{"balance_bias": false, "init_std_router": 0.0343, "positions": "learned+rope", "lr_mult_up": 0.645, "beta1": 0.93, "final_lr_fraction": 0.1, "max_seq_len": 256}
Below are experts of layer 7 (counted from 0) of a mixture-of-experts language model. Rows are named router (the router's row for the expert), up (a neuron's input weights, with its number), down (a neuron's output weights, with its number) and show model dimensions 0-127. Each number is 128 + 32 x the weight over its row's rms, rounded and kept within 0 to 255. Numbers have three digits each.
After each expert's rows: "gets" lists some tokens that make up at least twice as much of what it gets as of all text. This comes from a sample of Wikipedia text that the model never trained on. Tokens count by the router's weight.

# expert 19
router:146095110106123118156124195141157092161134136082032110115142122127075130126162128180167170109211120139064116131166134123125104141091112119122145096130105092129144167118106128137107158132108138148092107152112204141080186133174126109090112146207121125158113140090131120136115159133083163093147208116141129149097140133082249142123106129133146121180128076118094160125089103082114115096153
up0:152145128125187128131109143090184123141112120167099173118074137134077148167090144147148140096133124124163060172163153199122180130128137148130142075201152127118136106123106153116096174183126155088145162091180146146092125085189105164124145162134165122134088076128144093142100085128119142096143171068040110106170180123101097164107157139161119097136118142106119118088167090164050104109090
down0:129082144160066060173126101151147124142150132174155135163104150165119116121139074137143088073134132175129139124120123153158125162116153032059165143124113128117074130183165134088174133095128129153120113125097184108111127171135094083101142117114107114160137157127063155148177129061152137114115111169103119149129146102054135103062138115136167145116200146155129117151198059093110132180151
gets: "s", "es", "ers", "ies", "ations", "les"

# expert 60
router:146090170107137160128152113102159137138174078122090100075138130146122142140185123104075157124152129139104118092208078135123109119078117142117150107127121108176166159125150059094114077135120151129112083195129111143067127136155171144172120148159089117191170083100090092185134150128092109114119160174117202175102155182111118089115147118103174174172133110125116101059123111072147076160156
up0:168119111125134111123142129105141100173201137119091201148053075129132171180148109084127064114122166134127055109121100149099117173100126138059131135072176165119093171157131092140111140107131106106100124149149158162124131119104138145138120122154146198154169102144089151147168175127132129150119130162147162185100136122123120045092110096107123178133136165123027077086126162109179120144114
down0:126066159191088125172109121130069116123157164147137119138169109090127093116150125191098135162099140138092143161132141085105120110108127147091085157153124125151149143126124120080104196046144118127132194101199175124086120120125098135126154096155096102131132178182128075123153140170149179162193150152116098197145121102119164134129118139040087166147088151114138111141089123069096119076094
gets: "ha", " \"", "h", " 0", " by", "hi"

# expert 153
router:089145125141087108137140108111146132135158052105051125075103102132123152103180131109099199080161137124083168136140138100160105129069198127097173134177111121103197174084121097171125116090122168104157133186141149223134142081165143105128141126142117073122140124096123116145107122080136112105120131119111144172133177120060186154078104125151187138121133147114106172124095111131152134133195
up0:113108179111126135082148131146114153159088058137073110121118100151134157085152140082119136091133131130135127113184078114121119202149142087093122161182099138125164122149139108129162147051127065127223121164129170122095099108121110125189133122090189134120105121143115127111101155117135157154101119122112129182182127105075150120093118157129171162104121143185115141103049160126215067143177
down0:181159130161101141107151108098108150063115108082174103058099129126088137158109139139137087096117111087081127108139131126163165084114146176130148100192053116112142053155079157109145146110113150135129146094119117117183112191127130179186096158168195139040174151158130128140088145062099125129173143147149160110106133134136100105159122110133091154179169118133146161082156142082087167135126
gets: " S", "va", "S", "sa", " U", " United"

# expert 204
router:107084132101103096068166141072171142182112130105125138101140106182099191106169129088104136132151131158120141084148070161134092118085135113112107099172133152111154141108151087183112134083131168125113099110063137117099098124113112144125127119207069080099149097113070158158148131130163079095203166115108168109104112169130133112151167106160158221189122127114148189141135166138120173142099
up0:122156165148114105046124117103149125090085105149127137138075145147119215101119112132117106129049190085122136140134113111136098160132106181136142141169117119135109117156192106099077090123136185146091137151077081100098150119137092079114117109212121097138177132141103158100142137123145146119114158130131168098105100144170175138108130098154150200237152134070142123112167135114110196135115
down0:134164141166105160127132148171106103135135098097128105113136126147125140140178165134146132116204055136105097088103107109128124140120139156142006209040138136161062091109133081094178122142126084184119151146150100137094170083141092116154110116117148132149181131105132203133115132113113137130124131138209159098160078120132131123137148158138110121073076137143081182072141138150126156124110
gets: " st", " show", " appear", " be", " work", " comp"

# expert 40
router:109099097080115088124175132091136077165161050136067200118177110171137129123177185107087209080169116132114121127074086150106091159065127132101178130139128129142127150157117092146144087133096169131140091158158194131125117110136078142146111147130106054148155116128107154159144133120127146135151132113144163144139169133161168139083184091145118100142140109099161109144063057090120118178160
up0:129150082096180102079131139129113124111161095092131185122142167147118104093155149118109156155131182056117087180182069101097138144168203134109144140198127109166063181112111117082114130182169181125125099094123159077104194106129136120141139149073134157108132120115116148123219101088076182148121114165129137148161117090121106140113168107172151147125165103096090099160116101104095138153119
down0:155095105132088164135148097147208132118095126091115173143101136183148117116137119196110224137148110123163132080143148156049116108135063109111160097108118140141159121149082102150088119142217145074131115164156148116143088171116173136158155072147109116110073112122121101152088178019096128124111177143065116117149132125128131146170112159124121162110129099128096080128159112134122158152150
gets: " E", "E", "tra", "fer", "d", "tri"

# expert 46
router:137089112098092079136124107061132164097171149057094132095134125150072132144151196154145168133121190103082109150150112188160090122107130091067144144173115105150166139181084121141124171070120122124154075201107166148061104109184149150122139127135095084129136103126163125122115183090079165084175123186149142147108164149172137098130131109121137103132186134097134091087093128131151096142161
up0:070133142109151108163148124170113125143167138100137115122135087112102056121117166156099138145155118149119182113193161180134115080105148138106126131110115168102102121214102074113157076149136084141173149144130192120097152159054150117136116161159093149172165110121112175111147146123200083147121151114138134157124127099150140084127089098136142159073148069067076126073085204098136083133153
down0:120148149153142132114112052078167155121127168137143109068087109175114119060104108138064129116156121132097169191187160136116100170083068072113168066128130147157125168149118171112072095135135092193155110082072167145085157134091153155162087125194129130149158167149102134073145143103115116179152198121125128113147156124113128104143136137140169103081135123135081126135160156119166084139092
gets: "ri", "o", "i", "a", "la", "ea"

# expert 216
router:095099111121115086110088146122169112155158086120123104087122156108083195129111135063148146072190176120131159107101114176158097170083140090100149110105112114113214115121142058169145140089122112137126092091054180139113133059142134101138133140172131129109140108126131155132177123090152172089150193193145193146115127146135185079140153072175120173166118111143140157114085154131133152128145
up0:108101100149091137148095120140162091155160152118176081107136120138104163130100133086100140117168163087122142108116143086214131162114107088100108121115077127142141125118146094123177150151081170097118091113073125098123118118122130140084161117142091194121114131139071181077160088097171168115126210116079159148123145149135121109120105079150087175148121154098170133092163187181207143137038
down0:195171205105135075121100161076094174084158094140149111116063112115123116157136138117099095115096143142149152125125122082138135075120171158125068136125147144147084153133110164122176115172159099157174129134158041143101148160157107123153153069097123105182105122133164148111134161095138127192147180099150139105122136134109097100146170159149081145083117121101083079197132141108140074061171
gets: "und", "ach", "al", "et", " pass", "unt"

# expert 16
router:154064109130057112084100157118159128140137129104101129142146093072103169153098136111171117137144146112067127117173147130147108173110111097107146109139104155132139154167131125181098127125140172102114111089078173183060161107187102159094095163218111110181130090142107160110162212087100152090149129115125145136069200151103163123147162130140115148158176126124130150130080088092169075153143
up0:113054112132097128122133135135156060171130125083153125195146098094174058116129218138156143117135177179115175109113120114101108149149136131157101134128085132123138120161121133116118137092072123106136129119141156194144122120122118099147118154166134119102156155121157095107090119122094160074164051128100113120121117112160159098132149098155128105125179143100131202134179119041195035105078
down0:121093117131124114085062135123157163201133086082168199084171111143140095141141114141073134104129165054125064153150150121136138116154106201125081108149131122151122136118183209128105091141070121174136114161114130151116136150116090092174109155120114154132103080135163152058089115081123137140105109166155158137146169053131136158148133107151102182108133106100173134151075143149069164117165
gets: "s", "us", "os", "as", "z", "–19"

# expert 201
router:125064145131118131084101116072126094164163101074129155113096126140125191124180164102055125114124154109109202118119072173135122141139084168090115119146071148118146131131151096180078129097063146106129122105090190131133156153092060119092118087164100097110172092148104171115147135126133165094183187159090188128136119175142181111149175104160140148176146121121125172112148150097128129172163
up0:077075143115116146058075117109144136147148120089123049127096162136144100126150111129087135122106177157115135131109161143087127163127105118072117078159125123140142141119188139136081141129119196076104117133077071128149094139130084141181150130203050096163126114152128167151130118145127112086164164129125170119195127207152138103152129078163117184105154121115124156124218149124070144116127
down0:110123145217119086070101153161131152095134126118128119148132130113112118125090132108158103150090130092101196117159133116160086159134186115114102129083152074145106095105145163116131143142131060107029195162125129097102180148142118146094147128147145134186141045136108197104151117207161086159114149110154099147158069133161102130135173192113104150138091127105116145126174125129115137061122
gets: " include", "d", "y", "ist", "duc", "in"

# expert 219
router:089088178098131095071089112088121094177156098079087168077123118158086177168159141140125201103129151100132130165122106187157100129089127154134151132165128091104139148175094111115119188092131131133150109172065132164122155073209131090112104149177058090122111089091088163127157182121094136137145109151141129135130154140150159175147115154164140211200133126125116129103111099103161127142120
up0:124111176088084133126087107150153150137117121112131108181093104087120073100144125140130194134129135060192081172151126116183144087152113109109136123188066179106135080160150123144125121065133106094172152105170109066134122122111119088159153156197102162154095112141123145165095185106131126118135135091109139136115147191175186120179065146138076146117101097169105104124110130090129120141213
down0:122110125100107118116122160082126138155137055119232161101155112134123045136103066107120074166097092117103136162155151118128122110148079111141124148111161155116094099118138133153118170168153065116145115138169229134116153165113081074129137136129101147209080114165103117115137083088158128147166115121168147159153107089092189145113163110134120133095099124134149104157161192169083161100129
gets: " I", " O", " You", " Me", " W", " you"

# expert 11
router:141080134115141096133189125115127122122174152100083175117095105160072119089117185105084132096230120100100126119179077144113092147138180143155134102154074169111117187173066151143139130092109137132118112145114178163054139136135097161105130122130100089136091121101143133212133150131075114123146169188088113133113180176078178175102137081193149127158136153111117121139138124116122097119110
up0:134130105135146129109146153170158143183064074097112103145182133125128103135102117172147117101173061159124140132153134116099059092105145140132122142130121116092141156089124100125153028112119129163118053155133175212130149162130114071142154115083137054141163183146193148115094127086105141118135139068103166138086182162082132164152122141169138159171146087125179134102121147114111087104162
down0:114149154133098183129138144142078074109124157175129154202128128163089122155129175156186134157127115084085105222132101115080182168155091061140111125126159112101184093110167114162108107162166134129089147179084110073095103070123161114118112126147158112161130133137112133117099082112071120167093165141131113102112109093143136171176083171081149119126121173105054111114124152134188110153110
gets: "o", "no", "os", "io", "i", "ni"

# expert 34
router:119106101127112127123148088047155070161153076044110186147139119162122141139187119121117161103153220125158124119119109171150132187039135098106130119140098092088110163164135104135129167061105184153129102145108153155115126122140096076166134098136123116122192135082112128129148178089112142093192116153082094141114159109147176096136168087134151122158119154157090117159117124109147075176109
up0:135103066115138148124172173127219125135186117155088115146133148140115163102180109078123151174117137154066113113141181149111136123118114132149137164132087126105131130145159135075130125123167158136120099178131164163111117088115132203089134127064117069156111139147066180092114184162081162153145099119092126170139077106124130099110113090163149137050163066124086088178128099105113177169096
down0:132138108143123166162114130045138102108117106103147130131161131148143037143135067116184150120152129121113086155158138084107145199108074146121146097123091137160109157115106082143099148121144143148136068171002149158126148131152149109138171137128159118141128175112131174075123139125145190094092194160110157162091179068126099119119090144133099105120192188109124087109124144142123133090149
gets: "par", "c", "p", "f", "ta", "|"

# expert 222
router:074076128112129083093164128038132155146111104068081107123138120201087135136216145111110152133144180103116155089122100161180124131106116075138112125186102085076134145136105060161092143076144182125119128108126113122157148103134112152125141149169109080151139103122134174129168119120065135056156115107120138181114196158094121112125134138161173188200144131123137124133129116132144135154183
up0:118136092077213138149190116113128095188162122050155155094135099163104174115135133122145064154140114135117140134138130203145104093124149140128099155148183099134099128125066056198114106130119112164164108155163106140129115165155114102131156168129093075122050126132118177183146128128155136070141137080109150193126113148071118122157115156094120097131128068124102135104125155093093121085178
down0:066149090182150085091169136063125146087144178187118107121166149124152128155185127118060168114145133173134162142092129073132169123182074097155156159134082109145101155130109144183128148123099128173076125121148128146150115159131085094095076092140123125151138156124086108117101077152115143154114142164111091143150139150118059198080139067192159123090128180138128123155059105123114124109174
gets: " The", " It", " st", " W", "B", "The"

# expert 177
router:142105136101087083150183097117136152179152018132113093140106061151118139160154148173185134135166150140132126113204132144157074147088138085069108119160088112103120185127136169125092131136079126141115122164137148117057157136164076089067119154171065095137133179072146133154146141087086157095104143134058112163107151125099156142156148146143140135164120106121095165126096089117148103131128
up0:121099109171112113237137107137112123153140093138151160168099147076146107140148119124166134114177075138201120110151125164132118105153136166109144106122145125062133134080136180106136081171076114124178161145061115076170189141136114110100120101134129106103162107146121171088104137152135151101194116104079114152096141096135202121101144172166127211139105120105075112104074122114115113153188
down0:142125201141164179140204170150126131171092217113175138153138095079070160155065161147159133150159122087096107135118107108136091072085105077104081169133151086119135128133111136144175152120155106168085109140153111129092131084148118081108084103140139177146075099125133189160157079116102157133084068105124124118151095112166077157181130104159135079158103145147151115115151177103129114110120
gets: "s", "'", ",", " its", "im", " his"

# expert 33
router:139104167108135140114091195108163154132162110111079124087100150117106160141176167158147117044146124150083133142098065124162084156020098096140186085124132135060188188127081117127135172080125155106145141102140124137107187108168090137128159098159116110127142122113152091144140158161125111062172132106149085139103138145094143142124165087165189131174106081101104137132143129140126102132187
up0:193128125114078131145112149150097098103153104107142184116131112074132158057142154130216138128181132160066123125129099096112133140118151139131182053077135122083144145083131126132072073156194112141169100178135139111146111140091122161153087151171102127068193161109172120098149099139111104071120172133137110118111158125169153123154130143104129132114145120113057163070155095131205115157148
down0:132075083172130148176066163146120143072100138112133138110154083141129133141101127138111122129155193091167134113145120134130118127137188163114134083121033083119135182129095143141083143130090220102185195107088114123134160142142086082115156094141105098100112141155118166143164149026089139154132139125174153129085099177113138114147084137103072147144150152166115161112118136101180115174109
gets: "p", "c", "ck", "ta", "ch", "de"